Below are experts of layer 7 (counted from 0) of a mixture-of-experts language model. Rows are named router (the router's row for the expert), gate (a neuron's input weights, with its number), up (a neuron's input weights, with its number) and show model dimensions 0-127. Each number is 500 + 25 x the weight over its row's rms, rounded and kept within 0 to 999. Numbers have three digits each.
After each expert's rows: a language model's description of what the expert responds to. This comes from a sample of Wikipedia text that the model never trained on.

# expert 3
router:474514445502495508537474533485507455515486506478495524490490514508510474493486461511490525478473467471523470476495509517507531532484498482536521523477481499529528535505518501560470511452514525497494454499505480493479493472519495508505506461479560511542507493507510511542482536520483534454535467502490498518554493577494502480485484512531507441495507501500491490516440491471511500479476
gate1:479479463512446517500516553487496488525481481498492505453510524531483514505442489518491498490498510511512497510512487521501496468518479500528522505491485545521530435494482525516500451487477505491496526526549514476477537496509504489451499479448507473550549473493477521529490495485501502489478559524499525468479516504486499521509479535500486533457517487490521481527471437504490473545462
up1:497509493485504502487537539495483497525511446457574489462512517520496472491517562501491470481505492527513500477501461493466483501499503502538499497499483506510481487490490524517495550527488465486528512538529490493497499446499515536490463501483535529523488494501487538548505505520493502473485507547477470457477519473494470539545462526502509540489521519556507503464494461544517493534511
gate2:485483502518489525516487484465451473530498481489508481486512505475477565500501501472511441483525508476499506499521417457543509490489498444449496480525469528525487516490517515568513508553488467486479511492504506497489510498471470537486500489537476486501499469500489496536508501540466474477476524508510494461547530499526518489526487517464460537532509524521524505485520492496496516484510
up2:517456461523516475505500518518525518513495495520521516519477442478507509492482483498503493485495539481506469454487460487462489510474509546504467510519477494476521506496530472451528523485515455520496488524532517485526513464491515502469538508496493445458511482480507505493497406468499523561503490520498482512500491483531527479461456451464518531506516478481533517486510522514514502513489
gate3:471495489512496486475492485478510498483551503532508495503507493462528485508484470497471482495506491466537538516486490503541498509479556485511508493513469513523489520495495518475480531498476485482485502543495510505495500504504517513501488481470504490509528515515490557460517510501484509422494517483473453510525529529560460502473465564520527530489512586519501496522564487507475517517533
up3:550531502531511500480524543487528492498498487514458498508531534500471471481554489464562493517526516528489468509524515501476448491514476492499508503496520549473509486519496533482489455483496541505492490472518480493480506513485498484492471541537500488504552518513510463525477536501529498516489454465520532521480474485504507478489529465489442484473477468492494487539443459493528493490472
It responds to: Slashes, hyphens, dashes and spaces between items, as in IPA brackets /…/, L/100 km, 10-to-50, stats like –/–; also raw UTF-8 bytes.

# expert 6
router:483481465488530516522493541484516486496531517492539515496530525487518495505476500478447461494494476455474526473513470497482489503488480462531489524498491485521546525512538492530506495449459517493477487515516467502497476476545491514483498494505483465519498522456493496490490513489524519477529454491501495486519565599507531480481520528509480459509479535476527516507445476483497482497498
gate1:501533512496483522465521524534463506506487468490530498493474542488511480470579465496467505519513522514499528455458519504499495512502450475517517472491512524499537507472486504557509505492490507509501513511491502500533545540494540539493484495522476493470487512506500479507527521472485528477486458480462549508519486504468519515457524511480462502524543485469463492541472538479529541526486
up1:469453496481480493535507507529519516482491502463513513468496479484508506477489513516501472493498483519508472488456529530488451472526505513506516498542495479496513516465485517508518545473513488511478542499501500552444484477491496471485506485505545508493528502528515535506486490490488432531483473507498526463438493496526547504463480455471525499497563484495550504519481506472476477556509
gate2:480529503480503468518477545519483495518486543489503458466472488498512501497490512497492478458458492503497504457501545502534465492463482463495497551463497474474534454513456518539496510502497497489483507523469499501551469486498518519474501517499488453480488492504486482507512504465514465499493488463490521529593502540454532495484530532537505489528475470516450512482509517522510486495501
up2:477429504539454518482536506491525532531547493496467467504487477521476519519499509462496455493533536519490523518461482494524534487454499505509517523513506484558455506497483505502549527513469525500552486473499519499495499494514493511503556498489528504504483493506529523485508471530508486514490504519523521518470526440483506555501503476498472514471516537524484478525470531511492531457483
gate3:539526524540522476530490505501517472500504531508486493490508485432520482511510480495511465491512497522486481475486535463530457505463510510477486495499493477540496541515530482509479485482488526507473525485528497502504551496496454502517492471547506496516524452514519523493462509507466504501507452511514431493502516528521508471450484497458533465485525487489492477458526511445546516547515
up3:483499484490520488506480499454522491521484517479504502557517478535510488466432507520563539519509449487530503512470499531543487536523520473554517537525499525531491513502531536521516473529558492525500530518480527479530531517456485494468503475471505503451494488501480467541507537505533496515544526528486526523531516512484491506484497486515487476487506505509504513483531484536481497488514
It responds to: Consonant-plus-vowel fragments in the middle of words, often before suffixes, such as colle-gi-ate, hy-gi-ene, Magni-fi-cent, tele-dra-ma.

# expert 18
router:498509473497477525514483514506519509513472519476497531468493528440507439512501513480479509512486483487504508520497524475492516521502506476525522533510475521520530500504529539552481491447492514465452492491523480496487456486479514500528496509456541437516474465494533556511502524482444509502493475510510512521518541528525497519482531495534495462530516526484523494525436471522504467500525
gate0:499468484468495535539508512480475509497536484508495509463501507494515533505536494497533501560472501494483448492525490517503499479475520457470511510522477523524542518569503479504516505496520537510515476500495446491476502504456533473531500529451518504520510476507453484503481502465485478510475493468538550493516562528477539498480534462515519533474494477458528539499496511495483485505501
up0:520526513493504495539523491462527507503507510467500536464488477489478502538511521493472563520497488505486494465516499470528527500499476480478527515545481493529526554551517512511475478515480513472471472483496484472478463501500498506516519543466511484509523486498478497494522529479493421511471485505495481525509536484431504528511554464449511515543508492482513517507467467505489499452505
gate1:504494474500507554513503499473505514531463459456501511462515464442489443491470494525477467498509500507455502494504520450496492512495517462515458522499487479478487541517528481448489554447476522523516496451521491492493477481502498518524514507490520480552480469476498534464498489510475456507461513505486505511538500494498516508573513490495487492514500497520540506482473495501488533528527
up1:547535510488502504532505470483504481498505483536485519471483470517494536550515463478523512487509507543556498483519510521515483496482472498464518507496508478508471482495512527504492406549473462502492524493483519493520517516501510536481509517534482503519513487514491427528513545500564532511546497480469475566495493482517482507498490474467504480497512507485495518486526535489504483514529
gate2:473471493511476507482481466513503510575508492490473446490485505498469461488504487524426529521494460453511518495467505488499454522507517490491494507522489528511464499490510475531546472507510525506528530479491473482477496507457483550496498511491550506445501490463491467541533491490489468485510467513469471506480510499514476494452494480505525468517514530500509517495499544461476534468506
up2:480529512532491484503496445508545463517528479500502468515480468475547536487506475471483509503521471488477506500486528462502503493490475506514499480472490486497509515484478508473465524501511531540492503513490466464449510491513490558521471522508488537491462519499480463542511579488519441483511497533491490475506508456471494486506500453478528481511464499487508494499485504508470548463447
It responds to: Words inside quoted song or album titles and quoted speech, especially You, Me, I, Love, as in "Where My Heart Will Take Me".

# expert 45
router:493472453512472540494469505477493433484479500507478522477484523474523428492482494487462496483476487485501477520502496469474512546502494497514514522513459487533517529500550536536485482445492487459472454511515473490531472496496512505527526449511521448524467487491556506526464532500512537500460498502514480492507502547476521503506516502520491474497489530486520478501474494491500458484482
gate2:479566489548476533544483515474478486511500445524492471490530487478503507480502496444473501490525475456524498493507507526494477489464473481475513530513507529558524522511509532507481531469497522468434492518443500470512488477487501514506497533474490552479510480501519517486510508461491477523482496489504513535516537525509531462505479483502489430490489487465516477541525502494500506503485
up2:514466533467523471485478511536480468476455537486518467517455506502531472500488471532513519524470502509554477529479476499526479490511514499499454483494490454489484464506529482473557456506496492512518477459509487523516490529510468501474472479536521490510493526494471501481484480533551526496504492494537526420486491495508495513510525483523508529465505496498481506493452488543470454499504
gate3:505488538534495507510494501537478497535507473482527539493502515482468504528484506486514518494480507517517493479503499461494507508473457480499522534532503538512527497524481509540494499501437495492507484477521491531430468493458476493514488503504512546559534522495505548521499491452493481504505446498503513524498510498513540502487472476542530508511583501520531502520456474552524494517519
up3:543471526478472468452502486505498478492446506488482497478485524478489459485519543501502516462462504513484465526516516453507512473502557482507536502531513484539528542474538511524445492493511494478502493483467524477505488525508505494588501495528501484510505514499549545485511501520512498525506461483491512514491513534509539533491518546491474476491490515458474482505485503467474532506529
gate4:489528487493506484526505508501521452547509475485496472514440518483467488468490442494493528509494478504527470499513541499501506481482488469495503501518472504498585559505552503521529499491489518522460503463505486524498509444505505483496480554467528459488485479487462484527483447483511551495495494454512502514500483532464490522517517511521507474509548534516512517495520486497510473519505
up4:488493473456553493509511534504541493524482514518451490477493458528485500480493456532513552466528497512527530539496521520466533500532490513485528541504520520473478506512485449471523482506490518523484497463468482504466502493490508496492500550477482499515474495505492465495488512476482510510493522473462465517444510518424526501504503473447476524556483492510522492489542485496494477512512
It responds to: Commas, semicolons, pipes and words inside parentheses or citation lists, such as years (1987), "now California", "voiced", name lists.

# expert 28
router:469474454536455533497497475514487497521521502497498544502470499475496468495515490472492502465492478469506497470491532517487487534474455459530540508469452476505526496536526544554478503453490493464470424491519470506529510454486498527465511497499512471549509471466492514514504513478492524508494472463494522521511539520486537519522491535484500444498471503491503493514478484518506492504515
gate2:512515482484494507553484461507512522505503508482497509477490505498506496495479508510466513479525494427509521473490492506492525532440471520465559492470473504494466495499490544499547507501463512507488526491490516513484492481476443520531459549493531482523466543471453522502513523466540500480478476492501488475498522523473518475530508494442457477520493488503501486470524508538521475483450
up2:515483483495500485546520482473476499508510490501488452489503469490547504524508496544491534522555509472506462466484502493480506529458468503432438486518498477521458496505483546495523538493514453520488537493533515467503473501475428484466469539474520499534501516477495506495500537463472468508470476499508552506515508533478534486489475493508510508512466470475490503498517509506502504496481
gate3:462434468535468499504505522466519492450470466506519546473499531495526500499490507456517492508531466490493508469478462492504522516472530489469492482487482501537481505512521508503454523495514539466483483462491497495506485475517525479501440493540503469521465514515487520497519532494523544510472456456522465478504532536506486552513493538470498520521485477469480525529507470535522504497507
up3:481513495480531446475487495498528493505506520505458508511537552488531522499522487501496486475478509505467483501532518471462534481469470472543487476534533502488498500526562486452531486508502512475517511505467518534486503467497487495502472463516518540535472488482533485463431515462459478460517503495541489511483459481500489476485478468488512499506501544483505456462505520463526523512487
gate4:496475497518510450535500497508475493527507508476504506496438493502551472521522449482506506475516477489497474555445553462494522502482529499549454508481476435486484446503509516551498462454514482503490497490496453509504469475489547498509478514496486494530488534499450515504509508489507513482489516463512479449506489510533513465525492489491483498480506512492505516534519510483499520459478
up4:477499480523509472558469464472468525491539488519523482456545478515487548485475503465476493518487536482523481436504471504512464488526445536485498504485505515465480528507501473492520484482496551500473483503488555505526504481453497454521480542480496503541540504448507556499520509482480487522508474488523523482507475504501514478467491543479493491491489470509511497469521496482512482490481
It responds to: Accented letters and word pieces inside French and other European names and words, such as Académie, Napoléon, Pope, Jean, Graf.

# expert 5
router:474490448532489526512461516488479506525515485520511541464505527494480463497515440482494492490456474440524471504548507488468517562494490505537547491465482504501516523488513533526525495481478508497465471506511471503498501484507497541534531520516522448543463496474511515513470515501491523459505486452512528532528534553502476474471514505489533473480505516509480479524474488507514487506497
gate0:459487484521511495476491508493484512504507492530480527489493514496520522499536536536527493480519463458520450518515472475488481499524479486526488536507487539517508478551540501508487516476484485469516484540525516504505500507483493463463504491520494473496498504483481517515473511479489533512567423492490491505502516568487509490440501528516497484509519514539508529535500520470546478452438
up0:505513474488540506485440489497470497507486506501491488505528511485478494453486488529489469437502475493490509514515466520471484470527466466456516509470461535504469512507480488461502501492513498487508540498512430518494502554511547456469524514482495536493531447469471517485464519518502484466496496519517503469483466530517488471500529530510469539473487473475532529544510499506507466500516
gate1:491511491524509502475463502470446467527486514485541538494474536509486470492485469457487480515451455479544456516505496489448491532509452494487556491470491528487459469506491473471507513484470497519475502533522476541463515467537450540540493530512528481533487486503523511511495523492560474485520512494492466492525489475504477488518506486522508486505496532491493488486481504525510475484469
up1:498457483506498531508437492501452470469478507466508475496518540519482515446495472506501498505477467498520465557505439478497501501482511487523476460461496516507486497476499502509471477507514503505456518542469510522507531504517465516483486474505524518496501495509507510474496491535510488519507470497454475402537511507514514501448483542509495516496453481459528516483469496521497495478510
gate2:439539481515525483527509549525492500490515481481497500519506505524505450484453506526483543487506542468509536503453532520483521487502550534502530518497486497501469510463513480519503484498477516486477427501478533500518480484468492461513482481511545504494514518517506525529516518497537519489519489510503482477468537489448499464474496524527512493525441510546502494541500447513507527503497
up2:507508496474483485498465546505519444487511534510540485545520470513498458477479490519497486456457499495492503482501512529534521530483498486504514474507496508502525478505432489507481530487505512511495513473458503478452526491481511476525503486502490506536502528499500486497481526538507443446506483504551519494492532510516530490488531521445452491509468501483531477501490538485515547514573
It responds to: Word-final or mid-word pieces like -ic, -tic, -istic, -matic, -ical, as in Quranic, Panic, Municipal, plus spaces and digits inside tables.

# expert 44
router:492472460506470543476497516473506453539522482484502520498537525500493501515521501508458518534447504454518504493499517465494492511503515496519494504482503489537482499539551449529495486461511543413461475491457477498510488480486506487506510474486514516495478523451529507533494489467501474479524503483511489499532513582481491505482467501521498514494489510493534516549504511512501466498471
gate1:502504526507477531483504495498517473487528484537543433500486508524508472520519520487473496502504518505502464502490506510550512497487473528538536483525509490493476458454542524490514504507499474460466486503514573502488488529454554472465473498452547537514525544492492503534472517513501482473519504491506511490508516520491481485496517567482520497536486531487496456541532530492503482494503
up1:539507501487505534533502485465479480514520491476494540498535514499498554501494491497506501496506491525479544494538497482492534509488469495541512513488488525520492488522475487524517546471523492553498535500537494484530483470500569512547488531493461499493482513481462459537576485448523478508482513496486543501498502450484483493509490471474470523493528446517489495472529527476496487506473
gate2:458503517461485521488504545512503488486505504431541529505501488494498491480504515460512536484526489540506526453504523488549518501520489530491476480551482467526468514496521496544524544481487507511510517517486523493535473473505529523563501518488526475501525489482530505552521514465529493471502525491501506507490505476472550451502509536529501524536454470465469505529491487481471520506485
up2:516511501497511480532496495546537500483497554506518462471480508507516476465486491486506532498497522489491491514526541503536490485515470491492464496498522511494513464499493536507502462517537517483518492470529519524465463489498544536447505474491552479442507507488499521450521480534491512475503510510477463423488529487480458503456524504488519510530509543517494478481464498459475524468529
gate3:518482515566476516481494506490500512523478508420517502518530484476477541489503465495524501517487485495511508491475491461522497545502525443515513497470485469509487511504557499488520508495511462475511520533484505517536514488448482529508509412515509501516499524515477531489512501478507513513507495481543470532509501501505518511535468513502513496521450530490499491500530478561511548470537
up3:490519522498507507494500517514449482466480500502501514504527430509473530487501474512516499499479506555548524470454528536517482514485497438487495517508490461538510488505527497496524503534518491496507495456529535518478443510493490513519487465489472508514493488518500468495522489494544469489546508459506501529537518495482487506498537540505494520582487526523535494482473488536517519455483
It responds to: Opening syllable pieces of longer words and names, such as mus in musket, muscular, va in vacuum, and Bar, Val, Zam.

# expert 2
router:473523489516469542506461502484487444545508485497513483461514485483515474516477505513492510511467461506533490494513495477477482496499482502508555519501437501507536528497517533526519504497503487440478451488497448506485497464518505507505520506506528481501503504441503526531477522503523508494476481493497488476514543573502528494494503495508489439494491510477515516537430446519511516485517
gate1:506521508486497485562454528523483530490535471506493488460534493497474526495507534517528504523492466518497483471509492493497469507492549522474490461525526506503471476521531509475494538503500532505507475502512481471500494467512500508517476516507469428506528523507516491491475499511502514512429530486484547496489520484480486578518533501494507541492493496469436437529510509484528487515498
up1:508535522504479498487469488499471542493502456464551483470489511514506496463532514511519524540506453535461501455501507509520492503489504523502502459502533522473503448516523490509463501527493518507527538514507478473524518484526521518501485510478511491487557526513485506489515509495532502527516554503470577483480534464465513516515539435486489503537499510461453487519512489509496488513535
gate2:489527491487526491494494462510476490517501483487509493442518525478496521542467484473514461501553527456480488464485498496521475509473527510504492490490529507466528506499479475525492523542503477450503520527498497471497537484464502498478512499518515526487531542505500560495528490540480479497495547523505544500490576473493490497442524538474469522503478483507497523527451463544517513507504
up2:457468510499495524467444498473501470492566510517491488487514539500467491536518481496491501491554516498463521460503482476491486501486524467529502501525443471482480513515506495519507546499505487538484535533467485483475513469471502484497477488499556481503514490509513518500532470487506505509479510492497499469496500444489533501480505442483540537463429459475466500540505486497482488515509
gate3:522509516473516477524464496461489513514538515498542484451522483505547477587495485492465487497538513528520532464481557475495488488490489528490474514500504432499533501516474478519494466526514493537513481498529461517503503482472507511488482462478539533492506498495535470515482496518497524510503511500500534481474524451484559508501531480492497522540446487468519502492518490501512507526507
up3:542507506504525483512533494522514542504500544535488502540429477476501440494493482514480501482485496487483505557486561474472487497489448481519498537459508494498483553496484489527523445497491482484525505472476503546505528516508468465514526499502523516506521471494492497517501461468500487495477521504469455507476506487502511521475480511503505461477449491533499549517507518477464489540523
It responds to: Commas, often "),", '",' or closing quotes, ending an introductory phrase or clause before and, which, but, he, e.g. "Aged 31,".

# expert 41
router:505477469485475537543450553485517464538491493501498552475509492511464486536463510493456508525500497449508471483497524488490504534454524466500521512518480515492519531499523511511478489486477528455479480508502481490468494482498457537510504507462523474556532508486480462508494511510518482475482460491500495506521543568452492503488504498524471477500506491501521507512437452506509494516500
gate0:497509477488425508501488534431497512499480480520524490499472458523470518513501522470506463536514531514504517483472528434519469538481501467521478537528485512511499536460477547504489522467470467498496482543508511528474464471533528501508504519505546456508459469481521482510477484516444457502479508499528501455534486494495483479502505475512466497500514510521506484481492517507486515486492
up0:525522494491519492478478491498522513509493543465462453511502500521512475511510501515520527482507490549461476523529475562485514469511492523452537437500496502490499498529470505535460480500532507545491506495531485502480503516480531471520534476519448550487501495529466491506486511461550517501488500527457503492483492477525537472524490533485500494522515446442490485515483506529476513524523
gate1:494509496544492485510483542497481476502521499544508475467449464503484514537498491515489501461480490515513506500503471528492479551489498503512498536493468489481533561512539514487445546512496517485497459491469516542521501474464464512484498500475485496458507489477529494472538536498474510501483469525501502491455513522479524552521488508470498503532515511575491560458495482484502476486495
up1:450474489497557476516533443492496522463476490504484479536470526486513479481533525513497484502491498504473489475466511474497503492548527523474484518484496501510464511504490463505537500444499467540456495521502491475538507478506516472529525506555481534552454506495478510496487524490516506526489481507547514515501463503527522468464508523488549494493479461481541529519483510498457476522477
gate2:513456483511493498513489529519485488500447487519489528468499511513501514540485503490477520548528505443478490525518536537497459539487445460510476548503492489505505475470552496499525505495509503495485495571524488514450465480512536525489504478491562537516496485481447479529481512472515496506488441516499512482460495505511499508512499500565498513497466508478491520494483473524516504503511
up2:535498524501477472540520517483458503472553501502496554518539514498494514504483507508523519505490512516531533510497509459456496485533485513525498518477506502493484516475473513489523539518548494510521499531520499523488519493500494481574564524506449524534522520546509504505551465510547501508503519491463479498541500490487490484504516538486487457507487479468490458496493510513442491453510
It responds to: Short letter pieces inside longer words, often after an initial s, c, m or p: dramatization, primary, spelt, yachts, structure.

# expert 1
router:504507487491456543479460523484498471530487490506536514437482538464524473485479473477441510534447490514518471463521494498468484527468478498507506532489477501532485527502517518504476523457521508468496488469482458525511500446522500477518499492507556472508485496483528514526494494500535513464524493518505504526527518541515535486521522504524507480488485527501535519487434499467493486546493
gate9:507551507487462491485484520484486504505519531527468529461569510469489473512467505486478503508513521511520538516518503470507457474488551443511496509500479522513497504499480485481516489479502431503466524479486484501463495497450531486467506498506527507511510467520474547483515495469513523501472503512503514552486536514530501522503497521541510486544448510475516535505474522513551548530494
up9:456501516465504468528489503496484467565485462470527513478482512497506508512482492499490472498553524504432467508479451521490501510528492485535500522561481519508500529513496531514462486504506541521517503488513482525474486491528531522518472543479531495518492550498517474564503530503511510535495472529486498513500506488494535481511477439489519502537563528508518494487506491495513515511459
gate10:476496536503437504486489469496493507559471458487533501464491538538505479502528479480493530475460495522483495506540481502507462526458506532483476490500506515538523496532519458507507509530475488494542499510496481480504535462519437466484522557522552499486504502487444488505514497498547501497507509538497470486511529544499504501512526486485495486541519506526499533497480518485467472507458
up10:509452475511575496501493504492471517501519533493526498509504421498522497519485523497503491512520524515536506512459508497499501503501515512518531512544506480474503504465517482487483520441490485541477509524523495510524507516479501541533505456486492510517474450500502514491482469490482491493488543488533507480472456461494481475489494535505476482501480513475488436516540449520523567477538
gate11:538489522501513488565557490546500539483488530497505486494543489523470530521514508517512531516482532499476535481513493512484540510492518507489516499443454520536526505493519480490502507482524475478527439498524471487531518471473488493519538491518530499518512499499506474487520504548496541527527505517535549469479504512544529515493478517527451506513501462478520496498467560486507462490509
up11:542536554519497488515487532497491522519520498484539470486518443509469538477471487516525518534532522514503486466539518532538529465491507534511496484443514527493463494529526471472524532508495508490490493484528499498502502473530486487493486514507565482513511477477480484476547461541534521521538507474504509482495509470535522508516524469501432497518543503461495487484507522518509516509525
It responds to: Connective words introducing a complement or list, such as as, with, including, because, by, plus colons in lists and track times (3:30).

# expert 40
router:501493463521473564499455508456485481548516453513520474479498513483521447512488501485493481530504513476497493474497513508494483545441496461499534537480489526527523530542538539512510521444463502479485490519525495537521505514457504500507511485482538492525492501502516524538478528485525480461485478520525494494553535517482498492526523493530484470509489526473514505507456449516499490490521
gate3:461485502476457509489484494491489458513493492474503513523502465540476511508476502505527466504477485478538507520476526460483533484481500527498507507507511486421516551475577525498466513468528522521504504522506417490483526518497500524494498496494513516458535559503495497488459510517501510514529532526500485515551513509512496499514477487510519481448495465541531480528491485501528511517518
up3:544491516523540525520514522507476512450481480501494489478503542483503526537492500483529498502493491535515508434500471501483474474512509494539504487491494538552509473524515453524484489526461473480507511527488561483486479475489524539494484524480527462501516454523486488535510462460483496530455491462510523484484510480518526469486513497530508483507529514463510470464514528487450458490467
gate4:487486504493498495452478449485530462564500495483509485484489520542498531525496484484493518463447438540563507530543465510486497487512541528522497542490513489511498505459486487491489485503491471550485516516511519478521468498518492522505512477542510543489537479505455494538503514518508498518483494507482474498505483485478506489505482473497519481503575464478547487517485501548484506482507
up4:474529474502484513531547529519539519472481562484463506543448479495487502486523545531501524510506537476488491482476513494488516444482479519507494439496464472472484539494510502492483525530530499465498479492501449490491504487525475456513471477490501479492497522465507511478501509482487543492507475485463554509490512511504513539497526495518515484463449453539487485506486525480535502527479
gate5:520498506517549499572477479521467495499527506485485511505513495492515523550484448505504476509496536500504577482479522476495509537523468482501517432477516516545544521519484493508495506527493508518492506538528490530512512491507487474490511483543515520551539501525541519497520456497478511496481530532486504511498499524494482460516562482508491488499499433495498498486487493525492459517464
up5:508500507502549564434487467531501526497491531507521507487495530509499479529455491490500508495521525531499521491521480500483473520499510474469572507516534488500550511525482491500474487471505523526477496496526529520538505504511498516526483530454565506532520462497532531499527481511516485472533501496473540490498481488509507491517460478464492481502536482447544482483514521506525467544477
It responds to: Active past-tense verbs or their -ed endings after a subject, often speech or action, such as said, announced, proclaimed, refused.

# expert 58
router:463499486513492516483483528469473517528529471534497504477477481486499478517485501492473494496513501473513496497524522523470530549467469496517551528511483525560524540512563543526495493447462483465460464500496534507490508503462483512521501507492558486548467472518544514533509513485519480477532494525511492487546535516474508515487492520486486476509506513496515518535458522485518458489476
gate2:469538486540512513484510551526483492510487511541487510500523503473573476538518495497480509497510546498509495525486537509450487529476499467474524508494456484454500546528490513480484485500477519501459514510476480488510544529502518453490495511507513491522474513485523523480496517476493509462522500531486489518461478507530529532508461542550517459481511471503518471527492460527514518463550
up2:485508501504482491534503513509517489483509537505458527457524509489474512466426518536535520522487502493449482493519471485545501459525479502514499473507516509531496487489492454499462521522487470487518463497543497493506485509533501522445519528444471481491522536481477494487480491533503523513501489502482521522536509494488438457512530506514511536542487526460498487476491535443513519474485
gate3:486480465518531475477511506499479524503517486510471501538517492503449523515513477508494500479485476460493522523462503473463535500535502502487501479447489520522512523504469444521530492481486491441458495510527477498499524517519483435488499476467515488505510504468518494516422471481475470496553494505514482500484477489460534463478480537553501467476471495491537490540501516519495487474512
up3:489472525488479504452517487519493487524541510501491493524502524469474485487507455537485518503493475491533470479466506496528520457508497516514445572493475513474528496486520496475472498520512425493539541514509505507479448488496446508493526512507482525460518519519465467521482509523496495542507473509516511485487484506486483502509541531512566472500464526499514488531532481510472458507482
gate4:506510486522487505486476522490474463496508475492526498508459519549490525490501519474531512524548470452512505507507495495489471471478484510493516516483484535510466465555543489478472522488490538484476550510499537500510500475518480521526454523523539507474464546514492532522504470491560483546503511486488486478485501512474525491492501501490461492436519525529491533554479499476491485461546
up4:456517501477525493500538482524515502477443537516497518524513494501457492487508500513448496457498458500495536518497524495484516513496505522540507480502480497502562526465488476480518452534501530513471482444495490522513485495536506474518533499481522512532509492452491489488511510536441529452510509484499510517526519497534466496492501509503561491502522500550542486474538512521524482526457
It responds to: Past participles in passive or reduced clauses before "by", "in" or "as", such as written, built, illustrated, captured, plus the abbreviation ed.

# expert 13
router:476504431521476558517452520516483481533496506489508516481509516466513488493498509489453518509470477459508502480510516478476485538478503483534516493493406518531530500542532500553487526484510506502508512513521482509486493479490479507494497464498522476537487513467527540542490515502464518480488480491502517513529540579493512501488519509533483473498493522497541506548494511508501478480492
gate2:478486482511567502507472531490481508519451487482529482507503515530518505481505482502512506443524474520529518489528451450469516517496517506485497509459484488549478498538571500475500514529515479484495505549511504480531483490541481538516503484470521537483479515467505520455518449494474509507527511477499469491506486484457515524481480520529478490466506549478485495504489497509477458524450
up2:473503484506462505464473483517477500511505497499544459525531493417537492535495479562468499507503519486519525497473519522501498489535516523509482536512489516447484480503518512480463522493497442525485519491495514487517498492484520470461468445483503514527524517504490529452499481471514513492492465504494518510527511542501521493490449502501559546512520523500458521469511487472520530525520
gate3:508516514424534507535458545516460488517492488529478490505523491537491539483455505488496504488458478561517516471486514523508494501521484478468521499481536514473469484490497496530494517491479509505498490496480436486486518504510456441541545475509501499546507520470521487497521469505506482501479498479540513496478496482449466466525483501496473489527534467461495540501477481470487507508469
up3:512497487504515502537492490514443496510497482495523517479494483495495525493512493490521494526480466533499480468518455468496502501469506500430479513456499537540544485493541475499516545529475526485497508526529498514521502497481500532504500465491501473507504491515478545446566459476505531533507539494526509521473480469469508516504461453503450501488536478480495524504502468472547513495549
gate4:512436486526557440478502498491496481524479508480483469531460491533486501495503439485483456498517538522467517515537493482453479470538483481497489503433554517534504509522512523481491502506498546482481496482482505509516540498511481475462446508529520518512463487515497535484481447471484477478479483506483480486492536501504520496487504519505466505508483483545490525505504493472520506530488
up4:465528491530509531471477508480538518468500501506541487511521543468433464515519497532480490532445524515509488517530519490498480502515494514503536511481505480495476512483496524493464486495501512509501485507471452554506524519467490466476464524474522487501521499420520507514494494487478522492454487518487507501490539553483518499464497537497516521516487474448477514516517496530435488511470
It responds to: Standalone space tokens after a word, article or number, before the next word or digit, as in "computer boom", "Le monde", "0 - 2".

# expert 29
router:473532493505493539498479531469501449520476522487497482473489532490520475532515484465435493514464507456515497521530491509469530494476480453509528545484443509517520513503530497503460528487464484489459460503509505498494510484508485521515516512466521460488491489489510545550469527496471499447479473481477492524519541586483509494472521504501489472517501529480526496504503475489506487490489
gate2:486473487505508496480482494471510499496522503485511530517480524482515490507514508547501490501514478488528475483515519490502465518524517538546513521445520439486545499493542505506504497496498541493516556450484499500504489502476518517473510485469484478510513503469514543482493503534483516510510455538503479515488447548486485540465544454493551477498549509475472536502503520467514510479433
up2:519543507518500521497536513495482462522467490539442500495504511512504509507492481469475535477546512477493554460467517488498535502512486477497532489500527555526456440494478518504494525518487510489465496514487504486502495503508484467542540503477468493500448497540501489553457538484503519532512494505499523510478518547478459511526497541482470496489435509485513477535495489507495463508512
gate3:513498539503479476491503497466509487523509509483527496495531505518536539546487457433489500464498502496492457467508508463511490510474498564510510513494502509495473469519452479504520492510543525509520476499532507448470492482454510511522488513477495532502484506561473487487484581500564519523479516475478537515492469480512552460470501475488522502498521504506524489477502516502509501481515
up3:501510465525546489531479476522467530518473503454476518535482456459457468483542547504517504512468485500493501512484486502476498476514509451468482464513491503489501530487526531509492514477461512482480512492487487546581498515504467478502513511516512452497514514480529456534508443508468470499550472488510482481494520499500487492528521508519502524486507480450489559480500494525473510502508
gate4:511484458550484485491501507536509519489454512497485501505501506498473497482507548502489491538483497502525488537523527478497537467499526474502479500443507518486487509524564482471534501481524487475453507526520523502510526468495514512500448447533503492510485481464455546452489472488528497467525495511498525496502475461547509495482541493518470505510531531556511519478524520483547505494529
up4:503493511465511510471504513460438479478512502499542512521542535461511433500493435514494510444523476517467557465489502515532518530482460507508542523504507480523485513496494505489494497526471510520526507490471515489526486521508466482495510565506444508486459494532504489503518562496470486487467491509502469512499547527495524503483495482505480495503502463471463499517521497507460497500492
It responds to: Line breaks, section heading markers (==, ===) and opening quotation marks beginning titles or quotes, e.g. before Career, Climate, or song names.